From a checkpoint of a small mixture-of-experts model trained on Wikipedia.
Size: 12 layers, width 320.
Experts: 192 GLU neurons an expert, 2 picks a token, a softmax router.
Training: a variant of Adam for the experts, 990M tokens, 15108 steps.
Below are experts of layer 4 (counted from 0) of a mixture-of-experts language model. Rows are named router (the router's row for the expert), gate (a neuron's input weights, with its number), up (a neuron's input weights, with its number) and show model dimensions 240-319. Each number is 128 + 24 x the weight over its row's rms, rounded and kept within 0 to 255.
Before each expert's rows: "mostly gets" lists some tokens that are sent to it at least half of the time. This comes from a sample of Wikipedia text that the model never trained on.

# expert 4
mostly gets: " he", "He", " They", " Th", " Sp", " He"
router [151  87  99 128  98 128 128 124 114 155 153 104  89  93 116 144 103 139 124 128 102 224 120 214 128 126 140 145 116 106 141 120 159 110  81 140 136 134 133  88 133 115 136 186 113 171 115 134 109 126 118 134 111  98 139 165  86 112 122 128 174 108 137 104 136  91 160  95 113  75 138 137 153 138 128 136 102 112 108 175]
gate13 [126 149 141 170 191 124 165 137 170 120  94 109 170 120 123 118  85 140 145  83 140 146 118 128  91 116 150 190 153 167 121 156 148 104 125 155 150 129 115 152 134 105 125 153 136 147 108 103 112 108 132 143 144 133 138 134 124  91  84 131 104 138 149 103 145 145 145 124  87 118  97 120 120 133 118 125 140 128 112 148]
up13 [140 104 126 138 142 116 115 132 107 176 149 139 142 128 129 144 145 173 120 158 142 147 118 143 122 110 153 117 133 150 150 139 108 134 158 121 127 113 136 172  72  69 114 127 142 139 129 134 111  92 139 132 113 121 129 141 135 154 142 159 128 150 129 118 124  85 148 136 115 116 134 165 128 131  97 125  83 140 117 114]
gate14 [138  96 138 121 153 116 109 115 174  93 106 117 149 103  92 141 148 102 132 177 146 128 168 128 110 128 157 140 178 146 130 117 130 117 147 176 121 164 104 138 130 129 142 128 170 129  96 102 149 122  89 147 156 115 119 154 151 112 159  94  71 149 127 142 142 128 142 105 128 109 141 150 119 111 135 125 127 125 151 147]
up14 [151  90 110  97  98 145  80  84 130 149 136  99 175 130 127 157 145 138 165 147 142 112 125  94 101 133 148 166 111 126 111 128 182 119 146 162 159 129 122 154 115 140 155 162 114 171 104 138 142 105 112 130  99 115 146 147 121 179 157 112 144 134 135 152 164 109 150 146 141 112 127 115 141 113 129  97  85 113 102 120]
gate15 [103 120 156 113 142 108 155 133 162 153 137 153 109 160 135 126 121 155 124 154 137 147 126  99 129 145 136 137 131 137 134 161 155 167 180 117 123 129 119 182  97 133  98 143 117  70 130 137 110 122 139 115 159 121 122 133 154 125 118 143 137 125 132  94 136 154 118  96  74  99  96 143 144  96 150 154 110  94 139  99]
up15 [114 136 117 135 151 132 111 125 127  92 142 176 146 107 146 112 151 134 134 129 140 142 148 141 109 123 136  88 142 109 135 106 129  88 125 153 116 126 108 120 159 115 108 122 159 144 102 143 160  89  68 102 151 167 179 173 126 107  68 123 127 173 107 128 142 113 156 157 108 181 124 146 104 133 118  77 152 122 158 197]

# expert 6
mostly gets: " (", " 2010", " 2011", " [", "ally", " 2003"
router [172 155 122 112 143  89 128 131 128 102  81 202 146 116 119 127 118 161 124 138 124 103 202  73 126 127 130 133 140 113 112 126 143 100 181 143 128 129 125 141 188 166 125  85 104  97 147 136 122 130 129 136 147 129 188 140 154 154 118 143 156 133 173 116 119 121 143 123 147 160 133 145  63 105 152  81 165 194 116 144]
gate0 [122 176 141 157 145 164 126 103 166 126 154 134 171  73 114 157 136 117 129 135 144 105 103  98  97 108 126 136 130 142 105 137 162 141 137 106 156 142 128 126 118  91 143 154 125 130 152 109  99 147 128 101 198 101 153 110  99 127 142 118 106 155  97  80 112  97  68 150  88 155 100 137 134 184 116 155 145 128 126 130]
up0 [140 122 149  98 145 116 152 134 115 145  91 106 185 141  83 132 121 120  50 129 119 137 123 109 174 118  72 164 135 113 117 140 178 142 121  95  86 120 134 158 143 124 107 149 122 181 142 128  82 134 131  92 110 143 145  97 155 142 120 143 131 121 136  97 125 117 140 119 115 153 101  97  82 108 130 106 113 123 165 119]
gate1 [124 132 178 151  93 116 134  96 177 156 144 131 133 137 142 166 186 109 155 160 120 134 122 125 121 149 148 162 134 114 128 153 128 127 178 130 122 124 105 112 150 113 108 126 128 141 117  82 143 154 129 161 167 117 143 128 118 101 129 127 160 141 105 107  87  94 128 107 103 140  59 133 153 106 140 123 121 132 125 105]
up1 [132 127 148 180  92 112 130 164 143 116 147  64 155 157 111 109 125 105 181 153 101 135 133 124 113 121 187 121 138 116 146 113 140 149 163 139 145 146 138 131 133 126 151 103 168 161 125 171 124 171 127 133 138 118 140 146 109 156 121 101 167  82 165 145 112 135 166  96 129 155  99 153 131  88 135  83 110 160 131 127]
gate2 [117 104 128 140 127 107 136 149 174 138 102 107 122 136 119  95 148 126 143 120 135 155 118 120 119 180 177 118 147 128 185 154 140 105 150 145 107 135 107 129  93 171 103 121 139 136 158 165 102 150 164 161 164 168 137 144 122 162 132 194 150  94 124  78 130 142 115 130  74 145 142 128 107 142 121 138 109  91 113 127]
up2 [136 114 126  75 161 143 142 147 117 100 146 146 152  97 158 119 110 119  62 165 111 104 133 144 174  80 104 135 128 138  75 119 153 116 130 105 131 125 126 134 130 104 115 121 145 150 150 118 132 125 178  98  97 150 141 159 124 150 139 150 143 145 135 138 158 150 121 140 151 124 125 106 169 140  88 117 140 109 130 147]

# expert 0
mostly gets: " k", " coach", "ator", " band", "ler", " singer"
router [190  99 118 138 109 124 139 113 133 154 119  96  96 121 136 112 136 129 128 134 142 101 153 117 123 149 121 165  93 109 129 153  88  41 181 124 159 113 129 138  71 151 114 124 173 140 144 145 138 154 131 122 119 144 141 106 111 119  78 106 146 124  85  87 131 116 142 108 151  89 135 125 125  92 109 150 109 154 102 170]
gate0 [105 204 148 153 129 130 119 114 160 155 124  85 148  83 101 126 114 149 119  96 140 145  91 133 137 118 105 137 158 168 122 140 145 160 119 116 123 136 129 114 143  89 164 197 121 106 136 116  92 145 114 173 136 121 192  92 163 134 143  90 118 167 126  91 154 123  88 116 114 145  81 129 152 169 148 122 113 118 131 121]
up0 [117 127 123 118 162 138 119 166 124 153  98 137 160  99 140 133 132 131  88 142 134 142 128 116 139 146  84 131 157 115  84 124 129 128 113 134 138 163 114 165 125 142 114 140 129 175 126 120  90 127 130 120 137 161 126 127 158 132 161 147  91 114 195 115 142 136  60 171 129 118  99 108  67 103 145 111 143 155 139 130]
gate1 [125 135 136 130  95 123 154 145 156 125 165 169 126 161 120 189 166 142 142 141 100  96 134 107 118  98 146 129 141 134 130 154 106  88 159 137 114 133 107 138  98 144 180 141 148 150  83 111  98 180 111 135 124 142 129 146 140 144 117 146 123 132 131  86 129 142 111 147 102 133  95 141 100  97 142 127 131  75 144 132]
up1 [120 135 138 174 156 173 133 162 128 165 139 121 104 133 119 114 104  90 125  87 108 113 140  77 118 101 110 147 126 113 136 134 123 125 162 158 151 131 113 116 130 129 128 132 116 129 130 112  77 152 131 126 135 139 113 172 119 186 151 105 114 115 128 124 151 128 123 106 140 140 107 162 125  90  71 145 128  90 109 103]
gate2 [176 132 130  98 105 150 140 162 171 125 122 118  85 122 120 127 153 101 185 157 170 147 180 110 133 163 136 135 144 140 166 139 101 114 133 116 146 132 107 166 140 153  95 117 133 139 117 155  82 137 137 165 153 110 134 167 113 139 169 125 151 107 112  86 140 156 111 101  80 147 132 135 123 125 121 136 123 117 131 118]
up2 [116 121 152 134 110 124 104 134 106 166 140 137 163  95 145 143  97 130  82 125 114 139 114 143 126  96  97  95 111 126  78 148 145 122 130 152 137 162 136 116 160  83 138 145 146 129 153 101 134 100 168  72 108 175 144 137 132 146  95 152 100 160  91 176 136 143 121 117 141  94 106 170 170 125  92 112 123 119 152 131]

# expert 1
mostly gets: " for", " For", " home", " DF", "aged", " More"
router [ 74 160 115 156  96  91 103 174 136 104 159 110 113 159 116 139 131  82 120 120 151 150  90 129 123 108 130  87 154 109 101 122 136  98 123 163 128 193 144 147 166 101 147  99 116 172 172 144 121  82 151 145 125  59 119 155 147 116 143 106 139 108 147 130 156 156 146 123 144 181 137 105 181 173 103 143 105 146 117 113]
gate0 [118 191 151 154 162 154 136 128 168 120 139 106 165 119 116 128 157 122 115 122 138 134 115 144 120 143 121 136 145 171 148 143 168 152 136 129 163 128 131 124 118 145 143 149 147 148 109 128 108 113 105 124 153 104 132 103 154 128 139  98 125 116 154 133  93 129 111 141  98 113  47 162 169 149 130 126 121 113 130 104]
up0 [140 153 144 144 120 107 141 122 120 136  32 134 150  98 110 131 116 140  80 125 105 139 118 161 160 137  99 124 114 112 123 119 128 140 109 130 114 151  85 143 126 113 114 144 131 132 119 140  80 140 159  93 117 162 156 152 130 176 131 132  98 159 114 128 113 125 116 156 114 105  91 163 121 111  99 137 178 130 151 118]
gate1 [132 111 144 168  92 102 154 124 163 139 155 153 126 172 125 179 160 127 126 149 110 119  97 114 125 133 133  94 127 115 145 146 109  94 169 107 115 125 126 120 104 133 132  97 135 166  88 103 106 144 145 117 118 140 139 122 157 120 123 159 103 109 111  98 128 138  79 183 104 145  86 141 160  84 172 131  89  96 131  98]
up1 [105  86 150 148  86 139 121 117 132 111 145 116 135 127  97 144 149  56 143 124  97 153 121 120 111  89 159 126 156 122 125  98 145 126 181 138 151 147 123 151 160 134 112 113 132 141 102 155 112 131  99  96 114 122 186 184 135 159 134 131 128 132 113 149 132 135 153 164 121  94 128 121 192 102 127 154  90 115 116  99]
gate2 [163 122 149 132 119 167 116 136 162  94 107 145 114 125 138 142 139 126 160  92 178 137  99 131 121 169 143 108 159 124 145 131 115 133 129 150 121 139  91 142 103 163 151  86 128 135 145 141  97 146 147 167 138 141 159 162 132 123 158 152 141 117 140  83 148 135 126 104 114 136 141 159 121 138 168 156 109 139 152  93]
up2 [151 158 125 104 121 113 131 139 130 145 137 113 161  83 172 135  98 108 112 140  95 147 177 143 125  72  96 121 141 134 110 132 135 152 113 128  98 107 150 129 109  95  64 134 131 154 162 135 123 107 159  77 124 116 137 165  96 143 110 112 106 107 120 151 128 135 107 131 141 102 165 123 206 121 135 103 118  64 112 130]

# expert 10
mostly gets: " New", " around", " called", " against", " within", " Win"
router [142 124 162  90 178 135 156 156 118 155 177 114 152 193 153 116 116 157 100 117 158 123 132 142 128 153 125 138 124 160 122 122 123 183  86 135 121 105 140 141 128 143 114 131 138 105 105 137 130 153 130 123  79 205 190 130 135 141  68 146 114 114 146 132 105 151 155 106 126 133 123 143  49 141 153 110 127 121 118 147]
gate0 [140 175 136 157 155 166 166  89 161 165 126 107 130  93 107 124 132 114  92 122 144  97 115 117  91 127 120 153 126 188 154 128 162 101 118 117 169 134 138 128 100 126 110 139 119 145 146 119  87 127  87 132 150 105 127 103 115 164 117  95 113 114 155 113 120 103  88 147 106 130  90 140 149 170 126 123 107 118  96 117]
up0 [141 159 157 157 153 122 121 153 127 165  67 124 129  81 179 120 118 139 117 137  97 152 121 147 177 121 124 135 105 103 138 146 120 152 115 106 117 176  87 133 132 126 144 118 109 108 112 131 121 132 145  86 161 202 143  79 132 127 153 137 113 127 175 136 139 107 137 121 131 116 115  96 116 107  93 148 145 158 150 156]
gate1 [116 132 141 133  75 114 122 100 154 163 109 129 128 176 106 174 161 151 142 160 125 113 131 107 127 127 161 136 121 101 114 175 104  89 166 165 110 154 120 149  79 142 161 145 127 135  94  68 136 178 120 137 131 156 124 123 154 119 147  98 125 141 123  98 101  93 136 124 113 122  69 132 137 117 116 128 119 118 131 128]
up1 [124 130 110 133 131 124 128 171 126 104 161  89 138  86 103 167 106 113 146 107 104  84 162 123 139 131 153 108 128 124 104 138  81 163 128 123 161 155 100 105 183  98 114 129 124 148 125 112 126 167 132 108 126 107  93 181 108 141 101  96 101 126 160 141 125 119 128 160 162 125 131 165 128  95  94 122 116 117 111 108]
gate2 [120 118 136 121 121 178 123 131 168 114 130 116  92 116 128 142 163 151 141 148 170 155 116 125 106 156 155 110 151 131 147 126 138 111 164 140 104 118 113 157  92 123 113 112 138 122 119 124  92 142 146 154 163 144 147 169 158 119 128 143 142 109 141 107 125 150 127  99 112 128 151 137 155 143 133 132 146 126 151 126]
up2 [179 111 140 103 106  92 140 165 114 162 105 148 143  97 154  90  82 127  98 133  93 133 118 108 104 117  79 108 135 140  77 150 108 128 187 141 114 147 147 144 123  92 151 149 125 159 180 141 149 152 166 127 124 132 131 168 107 144 101 106 129 141  67 121 129 134 114 112 119 130 147 126 139 156 129 116 101 129 113 132]

# expert 3
mostly gets: " but", " before", " making", " make", "burg", " football"
router [129 124 134 160 121 142 101 114 115 145 147  94 130 129 131 163 100 159 118 130 126 110 124 105  98  97  99 135 146 142 119 139 143 144 119 108 149 141 108 122 143 131 140 172 150 140 163 114 126 158 131 125  99 176  89 114  84 145 172 140 105  88  86 141 101 155 118  96 110 107 149 133 100 137 158 137 100 130 104 118]
gate0 [120 181 135 182 144 151 131  93 159 149 134 110 145  90 114 173 154 116  96 124 124  64 125 118 146 109 124 179 148 150 158 122 158 109 135 147 156 144 113 139 129 113 128 171 139 124 112 116 101 109 146 128 140  92 149 129 138 139 147 110 117 140 143 110 122 104  97 169 106 146  97 110 106 189 116 120 123  90 114 124]
up0 [125 156 121 142 140  99 127 145 120 173  48 126 136 112 121 135 135  98  95 124  97 141  72 122 132 112  86 150 139  84  99 150 118 132 101 151 107 141  95 151 134 130  96 116 145 126 102 119 133 153 147 108 111 172 143 112 135 136 139 130 112 124 176 115 147 141 114 160 118  94 111 104 106 114 101 156 109 138 124 126]
gate1 [149 124 155 148 113 124 120  84 156 126 136 158 133 152 136 147 180 119 117 174 148 115  88  90 116 128 141 126 165 155 151 158  99 111 160 157 119 148 125 140 130 126 124 121 180 150  91 116 107 140 126 161 121 145 131 175 131 134 152 149 108 145 136 118 142 106 136 119 104 135  92 139 104 111 144 128 105 109 123 143]
up1 [135 115 166 156 101 152 110 163 134 109 122 114 110 142  90 112 106 114 132 156 128 140 113  93 120  71 126 120 114 117 133 121 118 133 172  91 170 112 104  94 140 119 130 113 113 193 121 133 153 123 164  94 132 163 152 160 125 135 139 103 155 116 113 116 151 122 160 102 140 159 145 127  96 119  70 149 113 116 106 124]
gate2 [156 115 140 133 127 125 165 127 163 101 161 112 142  93 115 131 171 144 157 100 174 129 161 103 131 168 162 106 163 133 134 125 152  99 155 140 152 109 128 138  99 143  90  99 133 110 132 144 109 152 174 176 129 129 118 144 123 112 158 180 153 134 122  82 168 141 137 107 112 163 127 142 114 128 116 150 133 110  78 122]
up2 [154 113 124  99 117  88 150 182 123 133  98 138 156  84 156 147 103 111 132 157 103 158 144  92 120 112 113 113 138 134  80 137 139 132 131 115  97  91 144 143 107 112 117 153 142 139 152 132 123 163 139  83 110 169 126 168 126 116 139 126 121 149 166 136 134 152 101 142 128 123 124 130 159  96 160 112  98 105 139 117]

# expert 5
mostly gets: " from", " School", " League", " area", "field", " world"
router [151 107  97 169  92 127 116 149 114 125 130 129 131 146 138 128 130  91  95 158 131 138 187 149 131 145 119 115 154 120 154 100 138 151 174  95 134 131 151 148  72 138 134 174 107 104 117 115 133 126  99  98  99 117 117 142 126 138 140 114 145  65 111 133 134 123 104 150 108 154 139 105 147 125 123 109 140 187 143 133]
gate0 [134 191 164 154 184 175 125 104 163 119 130 125 141 102 100 119 158  69  93 128 101 106 111 137 135 115 131 158 144 131 127 102 158 142 142 127 160 150 125 124 130 131 121 165 125 127 138 122 107 117 120 142 170 137 160 143 142 156 149 118 114 120 107 130 115 113 103 154 101 130  91 115 143 190 108 101 137 106 132 126]
up0 [115 168 125 114 166 139  94 126 129 143  82 134 119 116  94 105  86 138  92 126 112 146 103 154 127 108  98 129 118  84 123 148  99 160 118 163  90 150  99 164 127 123 135 127 143 136 112 159 107 157 118 120 136 178 136 127 164 141 140 140 130 105 158 117 134 141 138 147 129  75 124  89 106  81 123 132 137 134 172 106]
gate1 [156 135 162 155 111 147 155 106 172 141 131 146 101 154 157 161 132 114 112 170 116  92 119  73 106  97 134 143 155 144  93 151 121 124 188 137 116 126 141 197  88 118 126 113 166 173 121 125 116 177 105 161 138 140 129 116 120 113 144 162 123 107 120  98 103 135 155 147 119 133  87 102 120 111 149 180 115 121 110 137]
up1 [122 112 143 172 131 159 161 149 136 104 126  72 116 102 122 155 100 101 136 125 112 101 156  64 105 112 143 179 114 101 124 118 104 123 206 150 185 120 130  85 145 104 142 138 146 175 125 124 117 158 137  78 104 176 171 132  94 142 113 113 149 131 157 143 183 132 159 121 149 128 107 133 116 126 129 127 104 148 110 153]
gate2 [114 113 118 147 123 173 115 105 170 117 139 129 134 166 156 182 124 120 124 126 157  96 106 118 130 177 127 117 159 149 146 135 158 138 148 135 103 122 113 169 124 164 115  81 106  95 107 137  97 155 162 169 148 117 133 145 133 132 105 118 134 106 129 120 163 155 128 122 100 151 117 118 151 101 140 134 138 120 112  86]
up2 [ 96 145 142  97 135 112 118 114 105 166 112 119 115  83 145 123 106 104  93 143 131 170 126 116 128 105  71 120 122 147  95 126 139 163  97 119 133 130 136 111 144  88 102 157 135 127 141 134 146 154 121 132 106 152 127 126 104 133 156 129 140 124 114 147 143 135 121 132 129  94 127 111 175 122 149 135 108 122 148 126]

# expert 2
mostly gets: " been", " served", " was", " later", " became", " could"
router [114 123 136  90 110 105 134 141 113 118  87 130  80 105 151 109 138 117 124 124 130 113 156  98 172 133 118 137  94 103 139 119 158 163  61 110 102 148 121  96  81 124 100 104 137 124  50 129 131 140 116 151 140 155 134 147 130 122 117 129 137 142 105 114  83 124 131 131 151 133 136 110 133 144 105 120 155  84 140 146]
gate0 [130 185 155 164 117 139 117 114 163 142 143 138 171  84  91 140 149 136 117 124 157 110 124 129 126 118 128 133 151 154 142 136 168 139 117 162 174 145 142  90 129  99 139 186 138 114  91 112  69 149 114 144 131  98 166 100 152 153  98  89 124 133 118 125 117 125 116 131 102 128  97 101 112 182 117 106 141  95 136 133]
up0 [115 140 141 141 113 150 124 137 121 135  92 138 124 125 140  82 109 138 101 130 116 163  91 148 143 125 134 163 125 102  93 129 137 157 134 101  90 141  88 131 137 137 141  95 125 163 119 151 128 134 142 130 119 214 109 120 125 131 158 151  99 141 156 127 110 114 115 134 119  83 104 141 136  87 101 140 120 151 134 101]
gate1 [124 129 129 150  99 105 186  86 160 156 121 149 130 143 132 171 159 133 168 125 123 124  66  98 118 128 155 136 148 128 124 138 115  77 159 128 108 138 129 116 128 103 110  80 137 164  94 107  94 168 130 130 132 108 129 132 176 126 167 131 120 121 147  88 105  93 111 181  96 119  82 136  98 114 141 137 135  90 153 142]
up1 [142 115 138 178 124 191 130 158 133 121 124  65 124 134  85 141 143  75 142 116 123  95 126 122 126  68 140 142 120 105 140 121 108 161 184 116 174 160  99  96 148 160 122 119 131 124 112 147 142 165 103 108 115 152 137 187 129 171 121 133 107  95 147 140 103  99 183 152 147 177 133 168 124 107  86 147 131 148 104  88]
gate2 [127 102 136 114 162 140 119 164 161 121 127 118 131 128 139 125 133 138 169 137 180 154 138 132 153 163 201 111 159 181 127 129 117 145 145 116 149 139  91 157 129 168 129 115 137  91 141 155 110 142 186 164 192 141 134 161 152 130 180 111 132 127 113  82 162 140 124 102  90 132 123 132 185 139 130 155 105 123 145 140]
up2 [153 132 121 132 100 133 135 135 111 150  95 106 142 129 164 118 108 117 106 142  91  92 166 130 160 116 112 119 132 118  89 153 134 115 135 117 126 119 168 127 117  84 147 142 142 134 128 103 129 155 143  95  83 133 136 117  91 122 168 146 117 130 102 147 134 147 144 140 155 132 133 126 109 140 146 118 113 118 125 112]

# expert 9
mostly gets: " million", " JPL", " not", " no", " only", "\n\n"
router [ 80 165 126 122 164 145 127 104 109  88 133  92 151  94 127 110 110 162 116 117 113  88  66  71 159  78 167 130 128 127 125 108 153 141 148 127 106 142  94 120 106 131 140 120 147 141 154 141 123 125 148 127 151  99  94  99 121 116  74 120 140 157 106 128 164 111  68 148 133 179  72 113 140 129 142  99 167  96 120  99]
gate0 [101 214 142 178 140 130 147 103 162 159 137  88 154  76 134 146 144  88 101 120 138 147 142 151 123 112 113 135 150 141 146 143 125 145 127 153 139 144 127  70 118 118 145 174 106 121 122 122  91 114 102 146 129 109 148 103  96 148 119  87 120  85 139 120 131 119 115 127  94 124 114 142 156 159 110 103  76  84 117 117]
up0 [113 158 141  95 146 109 120 156 125 120  80 149 153 116 106 127 147 135  99 175 119 120 107 147 144 140 120 146 138 112  70 125 138 139  94 100 115 146 107 130 102 131 151 127  98 125 100 134  86 155 128 117  93 148 135 115 110 134 120 152  90 123 143 152 111 153 111 193 140  99  88  84  96  93 109 140 171 146 130 141]
gate1 [104 117 151 146 102 120 153 108 160 156 115  97  99 154 145 162 152  97  93 143 140 152 104  91 107 116 136 160 140 142 104 150 128 109 132 148  82 147 134 157 116 120 124 115 128 157 115  95 143 148 156 166 146 103 155  93 127 162 148  97 129 126 115  93 121 112 107 115 113 105  96 127 130 109 160 119 110 148 149 116]
up1 [125  83 147 148 151 204 157 135 127  68 153 114 140  68 122 179 110 108 141  88  90 155 152 120  88  87 131 128 129 121 118 134 132 116 111 140 172 133  79 106 159 162 125 118 129 119 104 105 109 124  97 105 144 149 131 177 150 126 143 126 146 114 156 127 131 132  94 129 145 158 153 145 109  93  93 115 118 129  72  96]
gate2 [117  93 168 107 141 130 129 162 160 110 144 123 126 120 112 112 134 120 160 134 180 136 112 103 135 173 159 145 163 147 131 142 108 131 129 111 103 148  75 149 115 148 123 139 166 146 140 168 110 136 179 141 173 129 111 144 142 108 179 115 144 108 109  70 124 163 120 109  84 128 125 138 139 130 145 161 156 105 143 150]
up2 [143 126 111 137 137 142 141 155 119 151 109 106 149 125 150 136 128 120 100 158  89 123 142 113 146  66 106  97  93 115  89 127 166 127 131 106 140 132 142 114 136 112 125 143 158 158 120 117 153 160 126 118  90 119 146 137 115  88 148 134 133 125  96 157 143 137 118 138 123 134 122 117 158 130 117  98  85 120 149 108]

# expert 8
mostly gets: " where", " including", " which", " because", " who", " former"
router [156 134 111 122 123 127 133 111 135 110 144 141 126 106 131 136 121 132 124 138 120 124 104 138 108 138 105  85 143 146 136 126 153 109 109 127 126 100 132 128 144 127 115 193 151  93 122 144 127 106  82 136 121 111 189 103 171 142 159 146 110 155 137 124 103  81 150 143 154 123 152 175 149 122 149 183 102 130 178 135]
gate13 [ 94 122 175 156 198 103 107 104 173 145 119 121 175 110 126 123 104 145 128 126 144 109  86 125 133 140 171 159 136 143 128 152 140  73 120 177 181 117 112 108 150 109 119 156 130 160 107 108 115  85 140 131 133 123 146 117 123 117 113 130 137 143 129 134 120 136 106 168 117 100 105 143 143 135 114  74 124 153 109 132]
up13 [145 118 124 141 122 131 119 128 125 160 158  94 184 178 161 178 130  95 152 120 128 150 180  93 118 130 160 118 162 143 163 103 102 143 135 181 130 116 153 180 122 117 127 128 104 123 116 118 112  84 121 143 113 116 127 166 172 157 140 139 118  85 113 124 159 108 147 111 130  83 139 153 161 104  92 129 116 136  87 191]
gate14 [126 135 175 127 120  81 124 129 181 158 130 137 186 136 122 119 121 109 156 121 191 115 116 137 112 171 146 140 195 123 141 154 100  94 167 127 141 110 135 114 106 104 211 182 156 140 120  91 129 116 119 149 134 115 102 117 123 142 128 121  67 145 131 137 139 136 147 142 121 152 153 154 131 121 116 124 156 141 146  97]
up14 [147 131 143 120 107 130 105 129 134 148 120 143 170 124 134 171 126 101 137 155 152 127  98 120 126 140 156 174 152 125 162 135 164  83 174 163 142  72 131 158  98 152 185 159 128 139 113 161 137  96 130 134 115 123 141 105 129 166 139 105 155 133 126 130 119 113 102 154 139 114  92 117 145 113 119 111 119  83 100 161]
gate15 [ 97 104 135 142 126 109 178 115 168 131 136 109 166 166 127 153 135 132 102 140 108 159 133  95  91 126 105 121 128 135 167 137 147 171 115 154 125 104 107 166  91 148  99 115 157  86 159 137 117 158 146 143 155 142 109 121 102 136  80 162 154 121 121 105 115 149 102  78 113 152  89 125 121 122 161 136 134 130 150 115]
up15 [129 121  94  95 172  95 102 183 128 122 160 117  84 112 140 112 124 141 136 120 146 110 125  89 137 151 132 114 104 118 153 102 158 119  60 137 106 158 120 109 153 134 138 124 161 140 105 174 147 174  87 144 129 174 144 162 107 134 106 140 127 126 126 126 134 125 123 178 129 152 126 118 108 156 129 140 121 120 121 140]